From a checkpoint of a small mixture-of-experts model trained on Wikipedia.
Experts: 32 experts in each of 8 layers, 64 squared ReGLU neurons an expert, 4 picks a token, a sigmoid router.
Training: a variant of Adam for the experts, 346M tokens, 5066 steps.
Below are experts of layer 6 (counted from 0) of a mixture-of-experts language model. Rows are named router (the router's row for the expert), gate (a neuron's input weights, with its number), up (a neuron's input weights, with its number), down (a neuron's output weights, with its number) and show model dimensions 112-167. Each number is 200 + 20 x the weight over its row's rms, rounded and kept within 0 to 999.
After each expert's rows: a language model's description of what the expert responds to. This comes from a sample of Wikipedia text that the model never trained on.

# expert 5
router,192,192,209,179,188,204,193,184,189,213,193,184,182,185,206,201,210,195,211,229,152,187,164,195,200,177,213,196,199,212,233,187,190,182,187,207,207,174,196,218,234,198,216,224,201,211,230,210,208,243,223,189,199,172,195,182
gate0,223,181,195,193,203,235,210,215,214,169,179,208,220,165,210,260,202,204,208,213,211,197,198,218,177,197,204,208,227,206,211,193,223,175,208,223,203,203,196,192,209,170,191,181,191,214,242,189,204,228,213,239,200,205,163,167
up0,220,187,202,187,207,233,216,207,219,169,177,208,213,162,205,257,198,212,213,214,214,209,200,205,170,197,197,212,224,215,209,205,208,167,211,216,213,203,194,178,217,167,203,179,197,208,237,185,202,239,213,247,203,194,166,172
down0,212,217,218,214,198,187,193,200,209,178,201,204,186,210,180,186,177,207,177,247,225,180,193,205,173,182,171,218,215,231,210,154,166,217,226,205,229,227,166,198,229,173,181,203,223,198,234,187,208,248,207,205,143,217,193,204
gate1,193,193,204,217,195,198,223,227,201,176,172,168,201,208,190,170,183,217,208,186,196,188,192,213,182,177,189,224,179,200,203,271,179,232,187,144,226,198,216,224,185,181,209,230,201,196,174,173,194,211,213,187,202,181,220,193
up1,210,170,157,194,218,188,192,184,191,216,211,208,171,207,192,198,212,211,203,195,200,196,183,176,194,172,197,194,205,208,212,214,213,197,153,188,178,229,200,210,206,218,171,215,190,200,203,198,182,188,219,175,188,215,226,202
down1,216,184,192,231,178,219,189,202,166,219,218,248,214,227,212,174,196,232,225,192,208,177,213,189,180,180,180,182,212,203,203,204,180,189,198,252,197,217,196,174,209,197,192,197,184,219,198,200,236,182,238,193,216,211,207,180
gate2,228,195,203,196,220,183,212,177,194,213,183,176,151,202,197,209,193,201,174,200,178,208,168,221,222,200,230,205,178,174,231,190,205,177,222,183,210,216,184,183,206,184,208,211,216,198,228,214,225,202,189,179,219,194,212,163
up2,188,202,188,180,193,206,169,216,204,200,221,225,228,198,203,188,202,204,194,191,230,186,238,167,178,194,158,201,248,239,178,188,203,214,194,215,198,186,216,229,188,203,193,196,172,224,188,171,161,191,211,207,172,217,186,236
down2,192,213,209,202,177,217,135,214,215,243,185,246,227,206,222,200,228,227,182,182,184,192,191,203,190,190,222,195,203,228,189,193,195,185,185,203,204,189,208,233,196,211,172,185,214,170,231,214,217,191,207,224,189,213,230,205
gate3,215,200,210,171,208,227,149,209,193,231,183,199,188,189,196,212,188,179,196,194,205,224,212,189,186,175,257,201,211,197,166,231,185,185,155,213,194,188,171,228,215,181,218,222,182,183,222,206,224,185,199,191,194,196,202,204
up3,187,197,198,233,204,175,253,187,209,166,221,205,215,196,207,194,203,231,199,198,191,186,211,208,229,219,140,195,191,205,236,164,210,223,248,187,202,208,233,169,193,220,184,177,212,215,189,198,179,207,189,200,210,217,205,187
down3,165,186,185,186,180,218,218,219,194,220,233,220,207,211,203,201,216,193,196,211,139,170,213,215,209,197,204,202,183,226,186,216,192,170,182,200,176,218,215,170,180,221,202,201,218,208,201,209,193,170,213,229,223,168,195,187
gate4,195,242,220,189,222,233,195,171,215,230,209,211,215,196,208,226,208,182,189,205,179,187,179,203,172,176,204,178,197,198,168,205,191,190,213,195,151,218,180,201,248,227,190,189,215,196,209,203,214,209,229,189,187,237,242,204
up4,203,172,205,217,190,165,193,229,174,165,228,205,193,202,200,165,208,199,219,180,201,214,213,199,215,241,217,228,216,238,231,172,187,224,217,231,229,187,206,200,185,158,229,193,196,175,239,209,209,192,178,227,220,186,175,207
down4,192,178,210,210,199,234,167,206,216,178,228,197,177,199,198,212,184,198,182,228,192,157,196,208,220,123,182,244,190,168,189,199,186,158,200,204,197,188,219,214,204,217,214,192,204,210,207,222,191,211,204,171,213,190,187,182
gate5,200,210,229,180,200,206,212,195,217,187,202,226,229,233,252,202,204,201,184,195,198,195,169,188,180,215,194,215,201,182,219,183,194,207,179,213,190,167,197,189,185,183,205,198,180,218,180,213,200,179,216,210,258,235,176,173
up5,222,200,219,161,199,207,234,201,210,191,238,198,214,204,237,232,198,232,186,201,200,185,197,213,194,222,188,221,206,198,211,198,162,174,199,218,209,167,188,196,197,179,200,198,207,203,186,185,210,177,232,224,255,221,150,200
down5,216,215,208,205,244,240,190,175,220,185,201,222,230,225,196,220,205,185,204,204,186,210,179,203,191,215,216,238,206,158,177,152,187,191,215,174,184,200,201,215,210,215,208,205,219,192,201,210,224,236,201,231,209,226,193,151
Whitespace and layout tokens

# expert 30
router,217,190,188,212,200,169,188,224,185,200,184,184,215,191,185,202,174,187,206,199,149,211,188,205,203,192,209,185,197,186,225,205,202,206,139,211,201,196,186,198,185,187,210,199,167,199,194,208,213,216,193,194,219,168,211,203
gate0,192,186,179,197,241,204,231,216,182,163,153,205,218,223,200,185,227,193,176,197,177,221,206,213,180,201,190,167,220,182,175,205,210,200,200,223,200,248,196,214,169,222,179,204,215,196,166,204,199,206,185,199,194,196,212,209
up0,220,207,202,216,178,194,169,197,203,206,193,208,203,213,205,227,194,195,214,202,211,182,227,183,170,218,192,208,199,223,225,212,209,207,199,171,190,168,220,179,233,191,201,179,204,244,199,231,188,199,223,168,177,224,226,201
down0,202,192,238,190,209,196,187,215,203,228,221,191,209,216,219,237,187,183,213,174,166,164,154,190,253,157,189,226,213,212,204,217,159,200,189,197,179,190,191,231,206,238,205,194,200,184,180,218,198,228,194,199,172,168,164,225
gate1,155,196,189,210,211,180,194,220,191,196,196,219,195,218,224,221,197,193,182,215,201,203,225,165,224,204,193,244,196,203,207,229,232,186,151,198,162,176,186,188,160,180,216,200,167,161,206,202,175,165,183,181,237,174,179,176
up1,229,186,218,202,196,206,207,233,175,202,192,192,241,204,185,205,211,198,182,196,197,197,176,235,172,203,209,172,197,210,202,174,199,222,233,233,227,221,204,214,204,219,179,159,223,260,211,193,220,206,225,226,200,194,230,236
down1,212,193,232,199,200,172,210,219,200,189,209,192,222,180,193,169,200,210,219,212,217,240,173,218,215,187,208,179,193,226,178,238,200,210,221,200,223,192,228,206,220,211,203,203,220,232,216,176,203,223,203,201,210,224,204,194
gate2,239,229,181,218,224,179,231,211,213,175,193,170,197,200,189,191,231,216,157,179,191,190,196,178,178,202,215,220,208,182,202,198,208,205,181,209,173,213,209,182,171,178,208,163,218,208,193,190,173,183,159,185,206,214,192,210
up2,225,210,197,207,209,186,200,186,200,189,205,163,185,220,200,170,216,176,193,198,187,171,203,186,200,199,218,203,211,189,229,202,203,215,199,198,164,213,207,210,172,171,174,192,222,207,223,174,197,176,166,185,196,200,170,189
down2,211,213,170,192,197,187,220,160,197,181,190,214,182,203,187,231,218,195,188,195,209,193,194,194,150,208,181,225,184,173,215,213,192,212,166,197,207,234,187,170,234,202,181,230,216,210,220,218,199,187,211,183,202,234,205,186
gate3,215,199,198,253,203,191,197,227,178,186,202,228,191,197,189,186,187,152,194,198,200,195,203,188,186,183,219,187,213,190,200,211,200,247,213,189,210,203,204,206,177,212,209,229,207,216,194,207,223,212,209,193,198,200,172,187
up3,210,206,190,217,196,176,186,219,197,169,225,206,193,210,201,153,197,179,203,222,208,179,209,179,222,226,174,182,247,226,211,200,200,185,221,174,198,213,218,183,169,181,183,205,168,207,190,176,164,174,199,186,218,194,204,197
down3,174,225,214,246,193,203,170,163,183,224,220,217,194,199,191,175,173,211,202,196,193,223,185,185,187,206,205,182,196,190,190,210,251,172,210,196,184,205,208,231,220,200,188,158,242,230,151,168,190,180,211,194,197,188,222,185
gate4,181,185,207,204,165,189,215,198,208,225,190,198,188,185,199,214,211,172,181,183,208,197,173,198,207,201,225,188,178,189,221,194,201,175,217,183,204,194,191,191,236,171,204,219,153,172,201,194,207,182,216,213,204,155,214,215
up4,176,214,205,207,152,196,174,178,200,193,210,187,176,225,170,224,228,178,204,168,186,205,176,187,210,225,186,212,194,177,195,226,209,188,251,201,222,228,198,208,225,194,210,163,166,182,185,222,223,202,208,208,182,189,170,208
down4,187,228,158,196,184,195,210,204,150,203,192,231,185,195,200,233,198,171,174,193,200,215,204,192,220,181,180,216,180,182,183,198,207,211,191,199,157,241,200,216,226,203,239,152,164,169,148,206,215,213,180,224,186,170,196,190
gate5,207,232,216,212,211,193,204,215,213,177,193,207,160,235,208,255,205,243,233,190,213,202,185,201,179,194,211,184,198,177,200,214,174,185,193,213,186,182,183,186,194,215,180,218,190,171,232,177,153,171,207,232,181,188,214,212
up5,225,219,229,214,199,166,188,203,221,229,184,197,195,205,220,209,193,204,239,180,187,200,183,218,194,215,162,181,225,216,198,202,184,178,181,231,173,189,175,200,196,191,174,173,216,173,173,204,206,192,253,202,222,201,162,213
down5,201,197,219,232,198,201,189,184,195,237,203,215,197,199,195,233,211,200,190,186,212,178,170,141,167,198,180,214,228,183,179,224,189,181,140,205,220,179,179,233,180,195,181,215,197,188,182,182,211,185,252,179,198,214,182,205
Capitalized word starts

# expert 25
router,218,170,200,204,166,178,198,214,182,194,177,154,208,231,193,202,197,204,192,179,165,205,232,189,197,205,199,212,230,172,183,224,182,186,207,202,215,210,192,198,175,211,187,202,194,205,221,214,185,206,237,186,202,170,223,188
gate0,194,186,224,209,182,203,205,184,204,173,238,184,177,219,215,169,221,201,178,203,215,192,203,182,193,213,180,149,196,198,211,206,231,194,217,164,183,185,230,223,218,190,240,175,220,216,195,170,217,167,179,201,187,247,211,239
up0,193,202,182,205,211,214,193,174,187,209,215,227,226,179,238,194,197,174,234,215,199,212,189,243,244,218,222,200,214,234,192,158,186,210,176,244,242,182,225,200,219,206,178,202,209,196,216,194,211,248,202,214,215,214,184,199
down0,148,203,206,233,217,220,194,184,163,227,203,206,187,175,198,190,223,200,183,225,163,219,176,198,231,193,161,213,186,191,190,191,207,196,166,199,214,201,211,210,224,196,173,179,203,179,228,163,195,198,217,182,213,152,195,199
gate1,185,204,183,203,163,205,234,208,153,241,213,208,168,215,187,217,177,177,200,212,191,189,224,247,188,194,231,213,179,164,229,220,205,205,188,194,207,195,219,186,189,213,169,201,171,179,194,200,226,196,229,219,182,205,190,212
up1,219,206,228,192,240,199,173,200,255,172,196,196,204,185,205,179,218,213,201,199,201,213,189,164,230,198,177,184,217,231,178,162,198,192,209,197,185,191,197,212,224,186,221,196,244,214,190,184,181,201,166,187,215,204,193,182
down1,208,246,206,231,226,196,194,210,199,161,189,196,229,201,191,141,227,193,218,193,215,181,209,195,210,209,198,206,181,206,189,226,179,193,226,207,213,186,227,185,178,191,199,230,198,211,200,204,223,207,207,193,184,218,201,218
gate2,208,229,200,199,221,180,185,205,230,178,207,195,190,233,214,198,199,169,228,201,216,204,201,225,195,201,187,204,213,192,153,226,165,198,158,190,235,211,197,209,187,199,208,212,201,192,204,198,226,189,224,173,216,177,161,171
up2,218,189,189,238,187,211,206,190,199,220,202,214,222,186,210,195,218,164,210,169,199,192,192,222,205,205,205,175,228,235,204,197,169,185,208,199,199,205,168,241,232,191,197,162,222,200,187,184,207,196,230,168,258,162,189,206
down2,230,207,198,211,221,162,195,194,202,174,189,210,223,205,168,176,195,161,226,199,237,188,220,214,173,249,215,172,197,200,217,206,194,196,196,173,215,210,213,209,195,204,199,227,203,187,182,224,151,236,193,185,200,214,187,184
gate3,217,199,183,199,193,168,219,177,193,193,165,178,204,213,195,178,196,209,204,175,217,191,188,218,168,211,193,191,213,196,220,219,208,219,212,229,189,224,216,183,168,189,214,218,215,206,228,225,221,205,198,193,238,198,211,184
up3,199,204,183,197,222,221,166,201,199,195,205,230,187,202,194,210,196,164,174,221,191,169,171,203,233,153,178,200,201,153,181,193,223,223,174,192,206,187,189,198,197,191,224,190,180,163,192,170,171,172,179,185,183,181,208,181
down3,206,197,169,208,204,225,183,187,196,249,188,188,225,172,237,237,185,189,219,202,162,201,187,172,207,230,196,181,197,203,184,204,183,158,213,203,207,210,206,208,204,207,225,139,248,224,237,189,167,198,217,191,224,188,203,198
gate4,167,158,194,188,227,202,196,174,175,211,187,189,197,209,226,178,206,214,189,176,200,185,188,232,184,176,189,222,179,182,163,200,217,195,188,207,170,221,176,160,179,202,206,174,193,186,214,196,205,214,218,201,175,240,189,187
up4,207,194,221,208,196,201,224,196,191,236,236,214,131,213,225,166,215,178,186,209,204,200,210,194,191,186,220,204,183,194,171,233,237,176,174,188,220,211,190,177,209,194,204,200,186,220,189,183,230,186,163,264,231,203,192,207
down4,186,218,174,202,198,199,196,193,164,244,175,182,181,192,219,213,203,175,181,190,222,225,169,212,186,187,197,189,185,207,205,196,243,166,213,187,184,220,163,181,213,203,219,166,204,221,210,197,247,199,205,191,218,226,203,199
gate5,203,200,176,183,164,207,194,198,237,236,220,181,179,204,200,204,149,173,219,184,207,202,201,198,214,203,168,167,185,192,198,193,184,209,240,209,204,200,191,199,211,202,205,192,191,191,196,183,227,184,180,168,220,202,253,184
up5,201,219,209,215,227,192,207,198,144,170,196,204,218,203,199,191,251,216,201,209,196,205,205,211,197,189,222,216,214,211,210,196,204,201,184,179,193,196,219,205,195,214,180,207,199,226,184,221,174,211,228,218,190,216,154,216
down5,252,190,222,230,190,195,201,168,196,228,182,204,230,202,203,172,181,221,240,210,149,197,245,187,219,210,215,250,188,215,205,195,194,206,240,203,199,185,195,176,193,255,215,220,181,168,181,206,240,172,259,207,192,233,191,198
Nouns after the

# expert 4
router,214,202,192,211,181,169,184,207,200,178,195,185,167,147,217,208,194,196,198,167,146,194,200,195,201,169,216,186,176,186,210,194,174,186,219,228,167,181,189,196,215,197,178,177,212,204,218,244,193,232,198,185,218,186,228,205
gate0,219,223,177,244,209,172,210,190,202,191,159,213,209,185,205,204,217,192,198,213,188,201,244,212,133,197,192,171,209,219,226,199,213,204,180,228,227,187,216,194,194,198,209,184,186,211,161,170,176,202,197,183,229,193,201,200
up0,180,189,201,198,197,220,195,234,201,192,241,210,215,205,187,203,172,192,203,176,207,187,156,160,257,203,238,222,167,180,200,177,200,218,217,153,180,190,188,216,200,225,189,231,210,191,228,208,217,216,208,229,173,197,207,206
down0,179,195,185,172,200,196,246,164,161,197,201,192,202,220,198,188,210,209,216,200,197,222,197,216,180,207,183,190,201,170,210,199,225,231,191,214,181,168,209,201,222,187,226,166,230,211,239,188,170,192,175,198,159,202,210,194
gate1,203,183,196,208,241,195,217,176,241,212,209,229,228,196,177,235,208,207,198,191,192,165,217,201,184,181,205,184,204,237,188,214,225,185,197,198,174,206,171,204,210,197,221,195,229,202,229,215,178,200,198,191,181,203,200,184
up1,173,182,221,167,206,235,210,166,210,209,168,203,206,192,179,210,181,220,203,174,193,201,223,217,207,209,176,211,169,192,231,180,211,229,208,196,212,188,222,239,202,202,240,192,178,190,188,214,192,197,209,210,189,184,235,217
down1,241,174,210,202,206,196,200,202,217,159,192,213,206,214,216,222,172,273,236,173,221,180,198,203,170,212,201,227,242,164,187,189,170,190,202,242,174,216,217,191,200,184,172,237,177,216,221,173,187,200,220,185,197,201,213,187
gate2,179,221,217,217,220,198,218,205,188,167,203,197,199,197,219,186,182,178,227,200,195,201,195,207,209,204,192,162,178,195,174,197,200,215,171,190,202,200,184,219,241,202,211,220,242,212,216,206,223,174,223,211,206,151,213,195
up2,183,197,243,239,198,200,201,191,182,172,193,204,196,207,208,209,164,192,220,198,187,201,213,169,229,214,185,168,196,195,194,178,196,212,192,175,225,209,193,201,264,213,214,221,212,225,251,202,198,204,209,213,178,157,216,212
down2,208,185,196,173,233,160,190,185,190,190,157,181,213,204,236,178,187,217,196,224,210,184,201,188,164,194,180,178,193,218,196,204,217,219,179,183,155,215,195,189,197,204,232,214,205,203,179,206,243,204,226,226,173,213,192,162
gate3,173,210,190,206,245,177,191,245,268,170,204,229,194,199,232,194,237,164,202,197,189,185,169,161,215,235,240,181,188,193,216,179,228,191,229,230,184,209,191,205,201,222,185,181,201,197,197,208,179,196,167,187,218,183,176,173
up3,181,196,192,201,234,187,188,204,250,175,201,201,181,174,220,192,230,167,185,209,199,188,165,170,205,217,246,173,199,191,215,193,208,157,235,240,195,211,178,206,207,207,178,185,183,214,211,194,192,215,161,185,230,168,183,178
down3,201,214,161,215,209,185,209,207,230,159,202,209,203,196,205,195,184,185,176,189,209,201,214,185,197,178,221,209,180,149,169,212,212,231,210,194,189,228,218,198,234,227,175,228,190,192,198,216,220,193,199,218,197,145,204,183
gate4,162,199,162,217,200,179,207,189,176,184,218,210,238,186,191,185,158,175,190,205,199,229,193,189,241,188,215,191,191,211,210,197,174,232,207,196,198,185,177,209,218,175,224,229,219,182,199,240,181,165,167,196,172,235,223,193
up4,221,170,207,159,189,207,193,194,161,195,196,197,175,176,211,217,248,225,215,196,191,176,201,167,194,215,157,233,198,178,210,215,194,234,172,233,180,240,202,190,184,186,198,219,195,224,192,185,212,202,182,197,237,226,181,210
down4,228,192,212,157,188,219,170,179,179,170,179,247,189,175,152,196,187,226,179,196,187,209,194,223,205,165,192,208,190,208,194,193,224,191,173,215,185,217,185,229,186,221,182,163,236,208,213,216,218,234,228,238,192,181,180,231
gate5,175,225,183,223,229,198,194,210,253,183,221,227,212,191,200,194,167,194,211,191,195,197,195,178,182,169,191,194,210,201,199,195,206,224,226,217,172,197,229,197,220,224,188,211,177,170,201,219,169,159,181,238,203,240,217,195
up5,205,216,171,233,200,187,199,204,203,185,163,232,189,195,215,184,222,216,190,187,200,208,187,178,183,202,180,211,218,203,183,163,191,211,214,211,196,206,181,195,177,207,201,186,191,203,207,201,239,194,262,226,201,205,183,201
down5,200,200,174,194,183,209,218,203,191,158,181,183,200,202,211,187,185,184,181,170,176,209,199,198,216,185,217,205,202,189,202,195,203,212,173,212,191,226,196,233,200,219,198,170,203,234,167,211,150,210,185,220,194,223,205,206
Year starts, brackets, fragments

# expert 26
router,229,248,174,208,185,182,164,217,162,203,197,189,192,168,183,184,194,214,216,212,152,189,186,209,205,194,182,162,189,197,181,185,163,212,201,203,198,182,193,189,207,221,202,204,187,193,234,197,177,225,244,206,211,207,197,181
gate0,207,231,181,186,223,174,204,189,202,167,190,156,193,187,172,190,221,180,212,180,207,199,207,222,177,213,177,234,252,183,179,203,197,194,228,210,169,230,214,230,208,144,186,190,193,208,217,189,199,176,234,198,207,206,190,178
up0,201,197,180,204,217,221,200,192,160,177,208,151,194,189,164,167,235,190,226,178,207,186,214,204,191,206,194,226,215,188,193,222,222,235,200,198,182,215,188,220,212,159,213,180,195,173,181,185,194,184,214,204,211,221,191,206
down0,195,172,211,224,183,183,209,155,158,239,222,179,210,182,200,181,213,191,181,190,203,169,194,192,199,207,195,223,176,201,195,194,176,206,186,213,198,219,223,196,228,210,220,190,203,199,212,213,206,201,227,218,220,165,177,209
gate1,216,208,207,213,188,197,196,186,198,216,215,165,154,169,193,183,201,221,209,215,174,172,180,222,221,163,206,209,173,209,177,215,206,210,180,200,173,206,182,191,191,183,230,227,205,190,200,219,222,197,194,197,187,211,203,225
up1,216,212,200,215,180,221,192,176,206,207,193,202,197,212,200,239,200,210,187,209,201,195,211,220,206,184,218,180,204,196,132,254,206,179,180,183,190,182,183,215,204,200,233,267,198,197,214,194,211,174,191,233,184,200,161,208
down1,200,239,227,214,247,186,186,197,176,204,171,175,184,185,196,175,218,190,218,239,233,216,200,212,220,195,197,199,220,209,169,214,200,179,182,223,188,174,178,200,205,229,221,215,224,238,206,182,190,226,223,210,187,196,180,200
gate2,185,210,178,214,213,182,146,219,191,151,172,188,207,189,212,199,234,209,229,203,200,197,216,208,176,195,189,226,215,174,215,197,225,198,224,203,198,188,203,201,193,211,191,174,211,223,218,236,221,179,220,197,200,187,188,208
up2,170,205,176,209,218,175,160,204,189,173,180,195,198,191,208,194,220,198,228,198,201,208,228,240,180,206,181,226,209,203,181,221,225,203,230,216,202,195,205,182,185,205,197,190,207,224,214,217,223,178,233,209,197,203,186,178
down2,204,154,203,147,185,210,223,208,157,188,200,217,193,219,183,219,188,202,232,210,212,199,190,166,226,210,194,193,216,161,179,222,215,196,198,219,204,232,229,196,198,220,206,195,203,241,198,175,211,216,202,216,183,225,178,214
gate3,222,216,200,201,225,183,182,199,174,215,225,223,187,213,191,176,173,195,231,237,210,199,193,200,221,162,182,202,150,187,187,204,201,193,203,177,212,190,191,206,167,199,153,204,223,170,211,198,154,173,179,205,197,175,196,197
up3,190,186,199,200,159,217,206,217,183,208,198,189,215,220,211,178,187,179,161,202,209,195,226,212,164,218,176,220,252,203,208,229,219,227,210,205,204,212,199,193,229,175,228,216,183,228,164,191,237,216,199,182,198,208,210,215
down3,207,209,173,196,215,209,188,204,203,230,213,228,172,187,234,202,209,206,207,211,187,177,202,193,185,233,232,186,148,192,215,236,202,223,231,221,216,196,207,196,227,192,174,226,202,186,176,192,196,218,178,187,245,181,212,227
gate4,240,233,188,220,178,172,229,205,225,214,200,207,187,197,204,176,207,199,193,217,212,195,188,184,221,222,209,280,233,164,173,209,171,233,208,221,158,193,212,182,216,221,188,183,217,181,197,218,187,201,193,236,211,199,188,188
up4,213,186,226,176,243,223,190,181,207,190,211,175,210,222,154,223,182,213,217,198,191,202,211,248,187,180,187,140,188,252,194,187,234,190,212,196,260,211,185,223,188,185,188,223,190,204,215,191,195,188,199,191,193,186,208,152
down4,210,218,213,198,213,205,174,193,232,200,186,193,228,207,181,228,209,215,185,185,153,219,187,285,169,177,188,200,184,212,204,197,206,206,178,212,216,181,188,198,170,184,241,211,210,175,221,203,195,222,188,196,196,168,205,189
gate5,190,191,195,195,208,186,208,213,223,209,197,199,213,241,207,181,222,212,167,212,203,185,214,220,165,226,159,182,199,180,189,204,194,205,177,208,240,231,187,198,173,232,226,190,210,256,186,193,181,183,229,178,219,198,183,173
up5,219,204,209,203,188,199,133,227,221,205,173,214,194,206,209,211,193,210,200,232,195,185,214,193,193,241,210,198,174,240,208,211,215,201,188,171,193,187,213,206,212,192,193,204,188,158,198,168,235,228,184,218,179,203,187,202
down5,183,206,227,206,196,226,195,184,187,220,207,185,194,198,182,173,226,156,209,212,181,191,192,216,191,172,195,190,165,196,224,218,192,191,197,207,208,215,192,222,230,184,171,209,189,221,217,174,211,229,176,188,185,182,170,206
Prefixes and opening brackets

# expert 18
router,233,213,160,205,185,199,197,238,172,206,170,181,189,213,187,222,203,224,182,190,163,179,206,198,182,207,212,184,194,187,192,235,182,176,190,206,204,213,201,201,187,228,200,189,185,213,237,175,199,194,229,211,219,133,177,195
gate0,245,178,187,217,224,219,213,221,196,196,204,177,204,202,222,222,193,223,164,220,212,173,220,236,216,217,197,194,209,172,223,192,187,228,165,204,169,176,205,200,187,215,200,184,189,221,193,181,170,206,153,202,180,211,190,192
up0,189,153,218,174,212,183,187,213,180,214,185,201,223,184,209,195,197,166,214,211,189,202,220,198,221,243,219,158,219,184,206,182,208,199,204,197,208,161,202,177,227,196,211,182,171,248,199,180,215,193,204,165,196,208,229,193
down0,185,213,179,212,188,204,190,216,224,194,199,183,184,195,193,187,177,200,177,178,190,231,233,224,203,199,193,186,204,178,194,220,204,174,197,191,224,202,191,174,199,194,175,231,208,198,178,194,189,192,199,211,198,188,216,203
gate1,216,194,214,213,182,215,185,207,211,183,198,189,180,193,232,195,218,192,215,197,202,196,185,183,191,205,220,204,225,217,202,205,202,166,207,174,167,184,183,236,172,183,203,214,193,205,193,199,188,178,229,185,187,211,193,155
up1,170,175,241,179,200,209,176,210,177,249,216,212,201,205,195,196,209,218,170,196,198,222,209,210,200,219,204,168,187,191,193,188,226,248,206,226,206,242,198,160,222,201,194,182,188,204,188,188,218,215,182,235,196,200,215,230
down1,217,217,198,198,219,215,168,178,196,218,189,206,164,182,193,202,180,208,255,224,192,221,177,192,167,246,202,182,200,210,167,215,187,190,176,232,196,210,216,191,232,200,193,203,204,233,200,226,195,185,205,215,190,180,195,195
gate2,217,192,200,225,199,211,209,212,158,183,199,217,207,168,231,199,207,211,179,208,201,197,189,173,195,180,214,179,193,204,218,209,215,193,212,203,191,225,190,192,251,205,205,192,150,186,185,212,204,173,194,198,219,193,176,182
up2,176,170,216,191,195,233,166,232,218,239,163,225,212,212,200,215,193,204,194,185,192,193,202,174,198,191,242,227,207,198,217,203,212,200,172,182,222,175,214,190,212,196,226,216,189,197,201,210,204,214,183,231,206,182,252,226
down2,188,190,202,239,248,200,195,210,216,206,198,206,216,214,206,191,189,189,218,165,177,187,212,179,209,212,169,180,233,167,170,210,191,190,218,181,213,192,222,212,186,187,204,212,225,188,197,200,205,191,236,183,190,212,196,215
gate3,222,193,211,223,211,210,209,227,187,200,180,184,197,227,195,232,224,208,194,193,191,191,168,215,183,218,247,184,187,171,225,181,207,185,209,186,210,198,187,222,231,239,226,165,214,191,214,217,183,228,214,181,206,162,168,178
up3,210,196,209,228,215,202,211,223,182,209,176,184,199,235,200,243,235,208,202,194,196,190,164,232,168,224,252,182,189,168,220,187,211,194,202,183,218,201,175,225,228,241,218,162,210,187,221,214,182,221,202,163,196,158,174,165
down3,188,189,215,191,176,194,213,185,205,196,191,175,189,220,216,219,224,246,186,220,187,204,236,216,216,189,206,149,218,191,203,194,203,218,233,198,177,189,161,191,195,206,226,217,160,220,210,193,188,164,191,187,205,186,156,182
gate4,192,202,222,202,181,214,150,202,244,184,187,226,189,200,206,208,194,227,196,195,207,186,208,204,174,216,178,203,190,195,226,172,211,220,205,176,184,212,198,191,226,205,226,182,175,203,166,219,182,219,190,217,192,181,186,212
up4,228,197,238,214,215,211,203,223,176,213,189,195,167,205,206,208,202,185,207,188,203,187,214,207,199,187,186,181,191,197,216,170,187,200,177,184,170,197,234,181,203,206,204,187,186,202,217,207,187,252,203,193,165,200,208,179
down4,203,196,239,214,189,201,169,172,206,173,189,209,212,219,186,206,195,192,197,190,198,227,189,188,176,209,172,167,213,169,196,249,217,222,181,186,214,205,204,182,215,185,227,208,210,242,204,212,208,169,165,149,205,191,188,186
gate5,219,207,204,197,205,198,208,215,191,184,166,184,181,181,244,185,227,212,194,156,202,184,169,170,182,171,190,223,156,202,187,201,189,207,213,216,183,203,172,196,214,182,222,189,213,197,199,192,202,196,142,211,214,187,204,193
up5,193,188,206,196,195,219,268,164,185,190,187,220,194,203,249,220,208,223,210,157,194,209,171,199,200,183,172,185,181,179,187,170,177,235,214,209,203,173,218,209,238,203,188,223,191,202,227,190,166,239,184,187,216,193,209,224
down5,197,226,215,198,171,218,218,186,198,209,177,220,186,177,174,207,200,181,191,198,194,218,182,187,197,203,242,205,177,196,221,205,209,222,218,200,200,161,195,200,189,200,183,184,203,191,222,222,181,208,171,167,188,206,196,190
Heading words and noun heads